From a checkpoint of a small mixture-of-experts model trained on Wikipedia.
Training: 492M tokens, 10665 steps.
Below are experts of layer 9 (counted from 0) of a mixture-of-experts language model. Rows are named router (the router's row for the expert) and show model dimensions 128-191. Each number is 50 + 10 x the weight over its row's rms, rounded and kept within 0 to 99.
Before each expert's rows: a language model's description of what the expert responds to. This comes from a sample of Wikipedia text that the model never trained on.

# expert 26
Description: Comparison and tendency words
router:52 48 39 56 42 66 41 43 34 48 54 51 46 57 64 28 54 42 36 48 42 61 40 43 46 42 47 63 48 33 37 27 41 42 42 46 44 66 51 67 42 41 39 57 60 35 64 27 52 48 39 44 49 47 37 59 69 61 53 51 46 44 51 48

# expert 8
Description: Stats table cells
router:57 46 31 53 38 66 50 54 42 47 54 57 44 55 59 34 55 27 40 58 38 56 43 47 42 47 47 65 43 40 42 37 31 36 44 48 38 60 64 58 43 40 45 60 58 45 68 22 49 51 44 42 48 45 45 64 64 54 60 52 47 45 51 56

# expert 12
Description: Capitalized name pieces
router:54 42 33 48 44 67 52 37 44 42 48 58 41 65 52 37 55 40 36 52 32 58 40 43 41 45 47 61 42 44 38 36 35 34 37 41 38 61 63 55 47 42 37 53 66 41 51 24 40 44 38 36 43 49 60 60 64 57 58 53 44 48 58 49

# expert 31
Description: Leading numeral digits
router:58 47 34 50 42 67 46 38 40 45 47 49 44 57 58 39 55 33 36 52 41 60 35 37 38 44 51 62 45 44 41 39 36 34 42 44 37 57 58 64 44 47 41 54 53 38 63 28 52 53 43 37 37 53 49 69 63 58 58 49 41 48 52 54

# expert 33
Description: Table rows, section headings
router:55 38 35 49 43 62 49 48 37 49 47 51 51 59 59 38 57 45 43 49 38 60 32 37 45 39 50 60 45 42 42 35 38 41 37 37 41 66 59 60 47 32 43 57 60 38 61 28 53 50 38 41 41 46 47 65 59 62 52 51 46 50 51 57

# expert 27
Description: Zero digit, name fragments
router:52 33 37 48 48 65 54 48 48 38 47 54 40 62 60 42 55 37 41 52 41 58 39 41 45 44 49 65 47 49 37 35 45 37 40 39 42 53 57 67 46 47 40 52 60 31 58 25 46 46 48 42 45 54 55 71 61 70 54 61 39 39 54 48

# expert 36
Description: Location prepositions, place starts
router:57 40 35 47 41 63 54 49 39 39 39 58 43 61 52 41 51 35 33 53 43 66 42 39 42 44 43 62 44 36 44 32 39 32 44 38 36 63 48 66 42 34 33 59 58 37 68 33 48 54 35 33 43 48 57 65 65 60 55 44 46 42 56 51

# expert 22
Description: Digits in numbers
router:53 49 36 49 49 62 53 46 44 40 54 58 47 60 57 35 49 34 36 45 41 51 41 44 43 42 41 57 46 44 43 40 31 36 39 39 43 54 62 59 44 38 49 58 57 38 60 21 46 46 39 33 40 43 42 64 61 62 61 54 50 52 49 59

# expert 13
Description: Subordinating conjunctions
router:51 32 39 59 47 68 45 45 45 44 52 54 38 61 61 38 53 43 37 55 35 65 39 34 38 47 50 56 44 42 45 35 45 36 48 38 47 65 59 61 42 35 45 61 58 31 52 32 51 53 46 40 39 52 48 62 57 50 50 53 44 46 59 53

# expert 11
Description: Given-name continuations
router:48 43 27 50 48 65 50 35 39 46 46 57 41 61 58 37 51 36 37 59 33 53 39 47 48 43 51 56 48 39 38 38 37 40 43 51 40 64 56 63 45 39 45 50 59 43 58 21 45 53 38 41 48 50 47 61 61 62 66 56 52 44 49 55

# expert 53
Description: Taxonomic name endings
router:52 40 36 52 42 64 49 42 38 48 50 56 43 57 62 33 61 40 36 55 34 64 44 38 42 39 45 62 47 43 41 45 38 35 47 45 41 67 59 67 43 39 46 50 56 41 56 28 47 44 37 32 43 55 45 68 66 61 53 58 50 49 55 57

# expert 20
Description: Dates and award results
router:53 44 34 52 43 63 46 44 39 45 43 58 43 64 60 32 53 40 39 54 33 60 39 39 40 49 45 64 46 40 42 43 32 41 45 41 38 62 59 61 45 41 40 54 60 34 63 20 45 50 39 38 43 50 51 65 63 55 54 51 53 44 52 56

# expert 18
Description: Group and organization nouns
router:50 44 33 49 41 66 47 43 44 47 46 59 41 59 59 36 61 40 42 56 37 63 32 41 40 40 41 58 47 41 43 41 40 39 37 40 38 61 65 61 50 42 48 62 57 43 60 28 45 48 36 42 36 52 53 64 64 57 56 54 50 48 56 51

# expert 5
Description: Table number digits
router:53 37 32 54 41 65 44 44 45 39 49 56 42 56 60 30 58 36 39 53 35 64 39 44 49 47 46 66 41 48 37 39 39 42 45 45 32 58 67 54 37 45 45 59 63 40 66 25 49 45 40 40 49 51 49 67 59 53 56 53 55 56 49 50

# expert 14
Description: Article a, year digits
router:55 45 28 49 46 65 57 43 44 45 54 54 40 57 55 34 53 34 37 49 38 58 40 45 40 43 45 62 45 41 45 39 38 41 45 42 35 65 56 58 48 44 39 57 67 39 69 28 49 48 45 38 46 56 52 69 58 52 56 56 49 46 50 52

# expert 37
Description: Make/take verbs, table separators
router:48 48 36 55 40 66 51 46 42 52 54 61 40 67 61 36 54 38 34 49 37 53 40 39 40 44 50 65 52 51 40 40 35 38 49 40 36 57 61 62 51 43 44 52 60 41 55 30 51 49 33 41 46 42 56 65 56 53 62 54 56 47 53 58

# expert 25
Description: Plural object nouns
router:48 41 36 47 42 66 48 42 47 45 43 49 48 61 62 38 53 39 39 51 38 59 40 37 37 49 43 63 48 39 35 42 29 33 44 47 38 64 60 62 50 47 49 64 55 31 61 29 51 51 42 39 42 55 44 64 58 55 62 56 55 44 57 54

# expert 59
Description: F and consonant onsets
router:57 44 32 50 51 64 50 50 43 40 43 53 41 54 63 40 55 37 39 48 35 56 37 29 46 42 50 61 38 44 43 38 32 42 30 40 46 59 58 63 46 33 42 51 55 41 59 23 55 46 42 44 46 55 49 70 60 55 63 50 58 47 55 45

# expert 3
Description: Place names in locations
router:58 34 39 51 44 61 45 46 44 52 47 62 39 65 55 38 56 41 32 55 34 58 32 38 47 44 53 65 48 43 38 35 36 37 42 41 36 56 51 56 46 43 45 58 58 32 64 28 46 48 43 32 49 50 44 66 59 64 52 54 56 43 52 52

# expert 62
Description: Title-name endings, taxonomy
router:56 47 37 47 38 59 45 47 45 42 41 58 50 61 68 33 58 42 40 53 29 60 36 37 48 45 49 60 48 45 38 42 31 40 38 47 40 65 58 58 50 34 46 51 61 36 57 21 45 46 38 43 36 48 45 62 65 59 54 52 43 41 52 56

# expert 56
Description: Surnames
router:57 40 33 48 46 64 46 45 46 45 55 51 45 61 61 33 58 30 36 54 30 64 39 36 46 41 51 58 53 42 37 45 42 40 42 46 40 64 60 62 44 37 47 49 65 38 57 24 40 48 37 44 43 51 45 65 64 55 58 56 48 46 58 49

# expert 45
Description: Achievement verbs, sentence ends
router:49 44 38 50 45 65 51 40 41 47 52 60 38 57 54 31 51 32 33 56 37 61 38 44 39 38 44 64 49 44 39 36 42 37 41 38 42 62 51 62 51 40 45 53 61 34 62 30 52 55 35 35 46 45 50 69 62 56 62 54 52 47 45 51

# expert 10
Description: Years and coordinates starts
router:51 40 31 49 43 69 44 42 40 44 45 55 49 60 56 35 59 42 35 62 28 54 38 38 47 46 48 64 51 40 32 45 37 40 43 45 42 58 55 59 49 41 41 54 59 42 57 13 48 46 44 40 46 50 50 65 66 59 59 59 48 44 52 51

# expert 46
Description: Evaluative adjectives
router:63 45 29 51 39 68 63 36 34 52 48 63 47 61 65 37 65 39 39 62 38 57 37 51 41 49 45 61 40 48 43 44 26 38 47 46 41 58 63 56 49 45 44 55 63 41 58 32 46 52 38 33 47 46 51 58 62 55 59 60 47 51 58 59

# expert 60
Description: Codes and identifiers
router:52 38 29 47 36 65 51 45 44 47 44 53 43 63 53 41 61 40 32 56 35 58 38 39 38 42 45 64 49 46 41 47 40 36 40 50 36 61 59 52 47 36 40 59 51 40 56 28 52 47 41 32 44 46 52 60 67 63 57 50 43 48 56 53

# expert 9
Description: Role verbs, name pieces
router:56 38 34 47 41 66 54 46 41 49 47 55 48 71 58 36 60 41 39 48 36 64 41 41 49 47 51 64 41 51 47 42 39 44 44 34 44 57 53 69 46 42 38 51 56 41 60 24 46 49 39 41 46 53 46 74 55 70 59 52 43 43 53 48

# expert 2
Description: First names
router:53 44 30 47 47 64 53 40 41 47 50 49 45 67 55 29 56 41 30 55 34 62 36 40 46 40 52 59 46 45 43 33 40 36 50 40 40 63 62 53 42 46 47 53 58 38 59 29 50 47 35 43 40 41 53 64 60 60 60 62 48 44 54 47

# expert 40
Description: Articles in titles
router:62 37 37 53 43 66 43 46 40 41 47 52 43 59 54 38 56 38 39 48 34 58 37 41 43 43 49 62 44 42 38 36 38 35 38 46 39 58 53 61 56 40 36 54 60 39 63 27 48 58 42 41 40 50 54 63 68 54 55 53 51 44 58 57

# expert 58
Description: By and prepositions
router:56 40 36 47 38 68 48 42 39 48 51 50 50 65 61 40 55 30 37 57 31 61 45 42 48 39 50 61 48 44 41 36 37 44 46 43 34 67 63 62 44 42 43 52 62 45 57 29 48 42 45 42 37 48 53 68 66 62 62 58 46 40 48 53

# expert 55
Description: Year digits
router:53 38 36 55 47 63 58 45 40 51 48 57 43 69 64 40 58 41 41 52 37 61 39 34 40 37 46 64 41 40 40 38 36 35 41 46 43 60 58 65 47 41 41 61 54 41 53 26 42 55 39 36 45 41 50 72 57 59 54 48 40 44 57 56

# expert 41
Description: Verb suffix pieces
router:57 41 43 45 47 64 50 39 43 43 52 56 47 58 62 40 55 45 36 60 40 53 41 49 35 42 41 70 43 52 43 32 36 40 38 39 42 56 58 59 51 48 50 50 64 37 56 26 49 47 42 42 48 59 54 60 67 48 66 54 46 50 47 58

# expert 61
Description: Parenthetical dates
router:50 46 33 56 46 66 50 39 37 49 44 57 42 67 55 30 54 42 33 48 34 64 34 42 49 45 53 60 52 37 39 35 42 41 45 45 37 62 50 63 42 39 40 52 59 48 61 22 45 48 45 36 45 52 54 68 61 54 59 47 50 40 46 59

# expert 7
Description: Sentence-subject determiners
router:51 45 35 55 44 65 50 44 41 45 52 57 43 58 62 38 56 35 30 54 38 61 44 45 51 37 50 62 50 42 44 39 37 41 46 48 40 57 61 61 47 37 38 53 64 38 61 31 45 42 39 39 50 45 52 67 58 55 55 52 49 45 54 54

# expert 38
Description: Directional prepositions
router:56 43 37 50 40 70 46 42 40 48 55 64 46 64 63 34 62 35 31 59 38 57 40 37 44 48 43 65 42 35 38 36 40 40 35 40 32 65 57 62 47 38 38 56 63 35 61 30 41 50 36 38 41 52 52 65 59 50 60 55 55 44 55 51

# expert 52
Description: Activity and field nouns
router:51 47 39 46 49 67 50 38 46 44 49 56 49 60 53 41 61 38 36 54 37 61 39 37 46 39 46 66 50 35 42 36 32 41 43 50 40 65 62 53 49 42 41 55 56 33 57 29 45 40 34 41 44 56 55 65 58 49 61 52 46 43 54 50

# expert 17
Description: Hyphens and score dashes
router:49 43 26 48 38 67 55 41 43 42 57 55 45 64 57 30 54 30 37 55 39 55 39 41 44 49 46 65 46 44 41 40 34 32 42 42 38 60 60 57 48 41 42 60 60 36 62 31 47 45 39 39 46 49 47 67 64 57 59 52 50 46 54 47

# expert 43
Description: List coordinators
router:60 36 37 54 47 71 52 37 41 39 48 53 36 57 59 40 55 32 42 55 38 54 38 35 44 43 53 62 49 47 40 36 32 38 40 40 39 63 60 52 39 47 43 55 59 33 60 30 49 48 39 44 42 55 44 70 60 56 56 52 41 46 52 52

# expert 63
Description: Country names
router:57 38 36 52 45 63 51 35 47 42 50 56 38 58 58 36 58 37 40 53 31 53 32 43 36 46 49 61 46 36 43 43 39 45 46 43 39 63 60 63 43 33 47 50 57 32 60 27 48 50 43 42 42 48 50 65 62 59 59 50 49 46 48 50

# expert 4
Description: List and inclusion markers
router:51 31 37 53 44 69 50 38 35 45 46 56 49 65 57 41 61 36 43 57 36 61 42 46 39 53 50 70 45 38 41 43 36 39 40 47 38 58 58 65 39 48 46 51 64 36 60 33 50 51 47 39 50 47 51 69 57 56 58 53 50 45 61 52

# expert 16
Description: Reporting verbs, on
router:54 47 41 51 47 68 52 41 41 53 47 59 50 54 52 33 55 41 29 50 41 62 45 39 51 45 45 71 46 44 43 38 35 42 45 36 36 65 55 57 51 32 39 67 66 36 59 29 49 59 41 47 47 51 51 63 60 60 56 47 47 43 56 60

# expert 35
Description: Common noun names
router:57 37 39 44 42 68 51 43 44 43 49 57 47 63 60 39 61 34 36 57 33 57 43 32 41 43 47 64 47 43 46 45 35 38 42 47 37 55 61 64 47 39 47 54 57 41 63 27 49 43 38 36 47 50 54 72 63 56 59 47 52 47 56 49

# expert 57
Description: Pronouns and life events
router:52 37 36 49 39 64 50 40 43 47 47 51 47 63 63 38 56 35 39 62 42 62 40 37 44 44 51 61 44 34 40 43 35 36 38 41 40 68 63 62 45 42 41 56 56 34 56 30 42 52 38 43 47 54 44 64 58 56 57 57 52 46 59 50

# expert 30
Description: Infobox field structure
router:49 47 32 47 47 60 46 37 43 49 53 53 46 61 53 34 54 40 44 56 27 58 43 42 48 41 50 62 42 37 42 49 35 48 45 42 36 64 62 67 38 38 44 55 55 39 59 22 45 43 42 37 40 49 51 68 64 56 60 47 43 40 49 57

# expert 28
Description: Mid-word letter fragments
router:48 43 32 50 41 64 52 43 41 37 52 60 53 65 60 34 62 42 36 57 38 55 32 41 45 49 55 63 38 43 35 41 41 33 41 40 45 53 57 54 55 49 43 64 62 33 56 26 49 45 42 39 52 49 52 72 53 51 56 48 51 45 55 54

# expert 19
Description: Pairing and versus
router:46 37 35 53 44 70 43 37 43 46 55 52 35 62 59 30 60 33 34 60 32 57 41 37 48 48 47 61 51 48 40 32 39 44 39 38 41 67 53 59 45 35 48 55 59 38 59 30 52 54 40 35 45 51 44 65 58 58 56 50 44 48 54 45

# expert 21
Description: Sports table cells
router:53 43 35 54 43 69 47 45 42 47 43 62 43 60 62 31 59 33 37 59 36 58 39 48 48 45 51 60 48 37 40 41 40 39 45 45 37 62 56 67 49 44 45 54 56 40 60 24 45 42 42 33 43 53 47 66 61 52 56 54 48 42 52 56

# expert 23
Description: Percentages and decimals
router:54 39 39 49 43 69 49 47 48 48 55 55 42 56 54 38 52 31 36 55 40 59 45 37 41 43 45 63 43 45 40 46 37 36 34 46 31 63 57 62 48 37 49 56 60 42 56 26 47 48 44 47 34 45 43 63 60 61 58 53 49 49 57 55

# expert 42
Description: Table cell contents
router:52 46 34 49 45 72 46 44 40 44 45 57 45 57 57 38 60 35 37 61 36 55 36 43 48 45 50 62 45 39 38 40 31 40 44 46 35 67 61 58 41 41 36 54 67 40 57 22 47 46 42 38 45 53 51 67 64 57 57 58 45 50 52 50

# expert 34
Description: The before sports teams
router:48 43 39 44 42 69 50 39 38 35 42 58 42 63 59 38 55 38 34 49 38 55 41 40 46 45 50 63 46 38 38 33 38 42 40 45 39 62 58 67 53 48 42 53 58 39 51 30 43 51 45 34 47 52 53 65 60 63 61 55 53 46 50 54

# expert 29
Description: Years and table starts
router:57 31 37 50 35 65 53 39 45 42 52 55 45 62 65 32 54 37 38 55 39 63 40 42 39 46 46 64 48 45 44 36 42 42 49 45 36 61 56 60 48 42 38 52 57 40 52 28 44 45 43 39 38 49 53 72 58 52 51 50 54 49 52 51

# expert 1
Description: Nouns after in
router:59 50 37 58 37 60 50 37 36 46 50 52 50 61 59 36 62 37 39 48 41 58 31 45 38 38 58 68 42 46 42 42 41 39 40 41 36 56 50 57 48 47 37 65 55 40 58 29 44 45 36 42 42 57 59 77 56 48 53 55 52 47 59 59

# expert 15
Description: Table and list separators
router:53 38 37 51 50 67 45 44 45 40 52 59 37 60 51 37 62 30 31 49 35 57 43 42 43 46 43 62 42 41 41 38 33 43 44 47 35 63 57 64 47 36 37 57 61 37 59 30 54 51 41 39 41 52 48 65 66 56 55 50 50 46 52 51

# expert 6
Description: Mid-word fragments, table pipes
router:58 47 40 52 42 67 54 50 44 46 54 59 44 59 58 35 62 37 40 55 37 58 41 43 53 43 46 63 49 40 38 41 35 34 37 43 37 60 55 57 48 41 38 55 66 42 58 26 49 43 44 43 43 52 48 68 59 60 61 59 47 44 51 49

# expert 54
Description: Final digits and units
router:57 44 36 54 46 64 53 47 37 52 53 56 47 64 58 37 57 34 30 54 33 58 36 44 44 41 45 61 47 42 39 36 32 38 41 41 36 57 54 59 46 39 40 54 65 40 59 25 44 46 39 42 43 51 48 63 65 58 58 53 56 45 55 56

# expert 49
Description: Foreign-name word pieces
router:58 50 34 48 53 67 49 51 40 45 52 51 43 59 53 39 59 40 38 54 28 49 36 53 45 51 38 56 47 35 43 37 39 37 45 36 37 54 59 71 49 41 38 54 57 41 61 23 46 48 41 34 45 58 42 69 62 58 63 49 51 39 62 62

# expert 51
Description: Word-ending suffixes
router:55 46 37 48 49 65 51 36 45 42 50 61 50 59 58 38 57 50 39 42 42 56 41 40 42 50 42 65 35 43 37 36 43 38 42 44 40 60 65 61 45 45 38 55 58 39 60 27 49 49 40 43 48 56 55 62 61 60 65 52 46 41 48 49

# expert 50
Description: Clause-joining comma, and
router:55 36 34 48 45 69 46 39 47 40 53 51 47 63 60 33 50 36 37 51 35 58 38 35 44 52 49 61 51 52 42 33 46 38 40 37 33 62 63 56 42 37 30 59 60 32 58 31 42 44 39 41 41 58 48 72 55 53 59 52 49 41 49 53

# expert 0
Description: Year digits in dates
router:57 45 38 52 48 66 49 44 38 41 51 56 48 58 52 32 54 39 32 53 40 61 39 44 46 44 47 63 44 33 39 40 37 38 43 35 37 59 61 68 46 43 38 51 61 41 56 25 48 44 36 38 46 48 52 65 58 58 65 54 52 44 57 56

# expert 32
Description: Coordinate and table digits
router:52 42 34 52 40 64 44 46 40 47 57 52 43 66 61 37 60 32 36 53 37 56 44 44 51 48 48 60 47 40 36 34 37 38 38 42 44 56 61 59 41 48 39 64 59 41 59 27 45 48 40 38 46 49 49 67 62 57 60 50 51 47 47 54

# expert 48
Description: Sports, music, subject pronouns
router:47 41 35 52 38 68 48 45 36 45 49 54 40 61 51 35 60 38 27 53 33 58 43 41 41 50 48 67 48 42 48 39 39 43 47 40 39 53 64 57 44 39 42 58 57 34 60 29 48 48 43 41 43 48 59 66 61 47 58 47 47 55 50 47

# expert 24
Description: Occupation and role nouns
router:47 42 33 44 50 69 44 44 44 45 47 55 44 67 54 33 63 41 37 53 32 64 37 41 45 38 48 64 47 36 36 42 34 42 40 44 43 58 54 57 49 45 42 57 52 39 63 29 39 53 36 40 39 48 56 65 64 55 56 52 41 45 49 52

# expert 47
Description: Personal first names
router:59 47 34 52 51 63 50 37 45 41 47 55 49 64 63 34 55 40 33 49 31 60 45 38 34 40 47 64 44 47 42 41 42 37 42 39 43 61 60 61 41 41 48 59 62 36 59 24 46 50 43 37 44 45 55 62 61 61 61 59 52 46 53 55

# expert 44
Description: Line breaks before lists
router:50 39 38 54 40 65 47 42 39 47 41 53 46 63 56 36 55 41 43 62 39 67 36 40 44 46 43 62 48 42 46 42 38 40 46 44 34 65 62 59 51 37 43 57 61 37 64 31 47 51 44 39 39 56 50 69 60 56 64 56 46 43 54 51

# expert 39
Description: Nouns after articles
router:49 42 35 54 44 65 55 43 45 49 53 54 45 70 57 41 52 35 29 49 37 53 39 47 39 48 43 59 41 42 47 40 30 41 48 36 31 61 55 61 51 37 37 56 52 34 62 29 51 50 43 45 44 48 52 62 67 56 54 51 54 45 54 54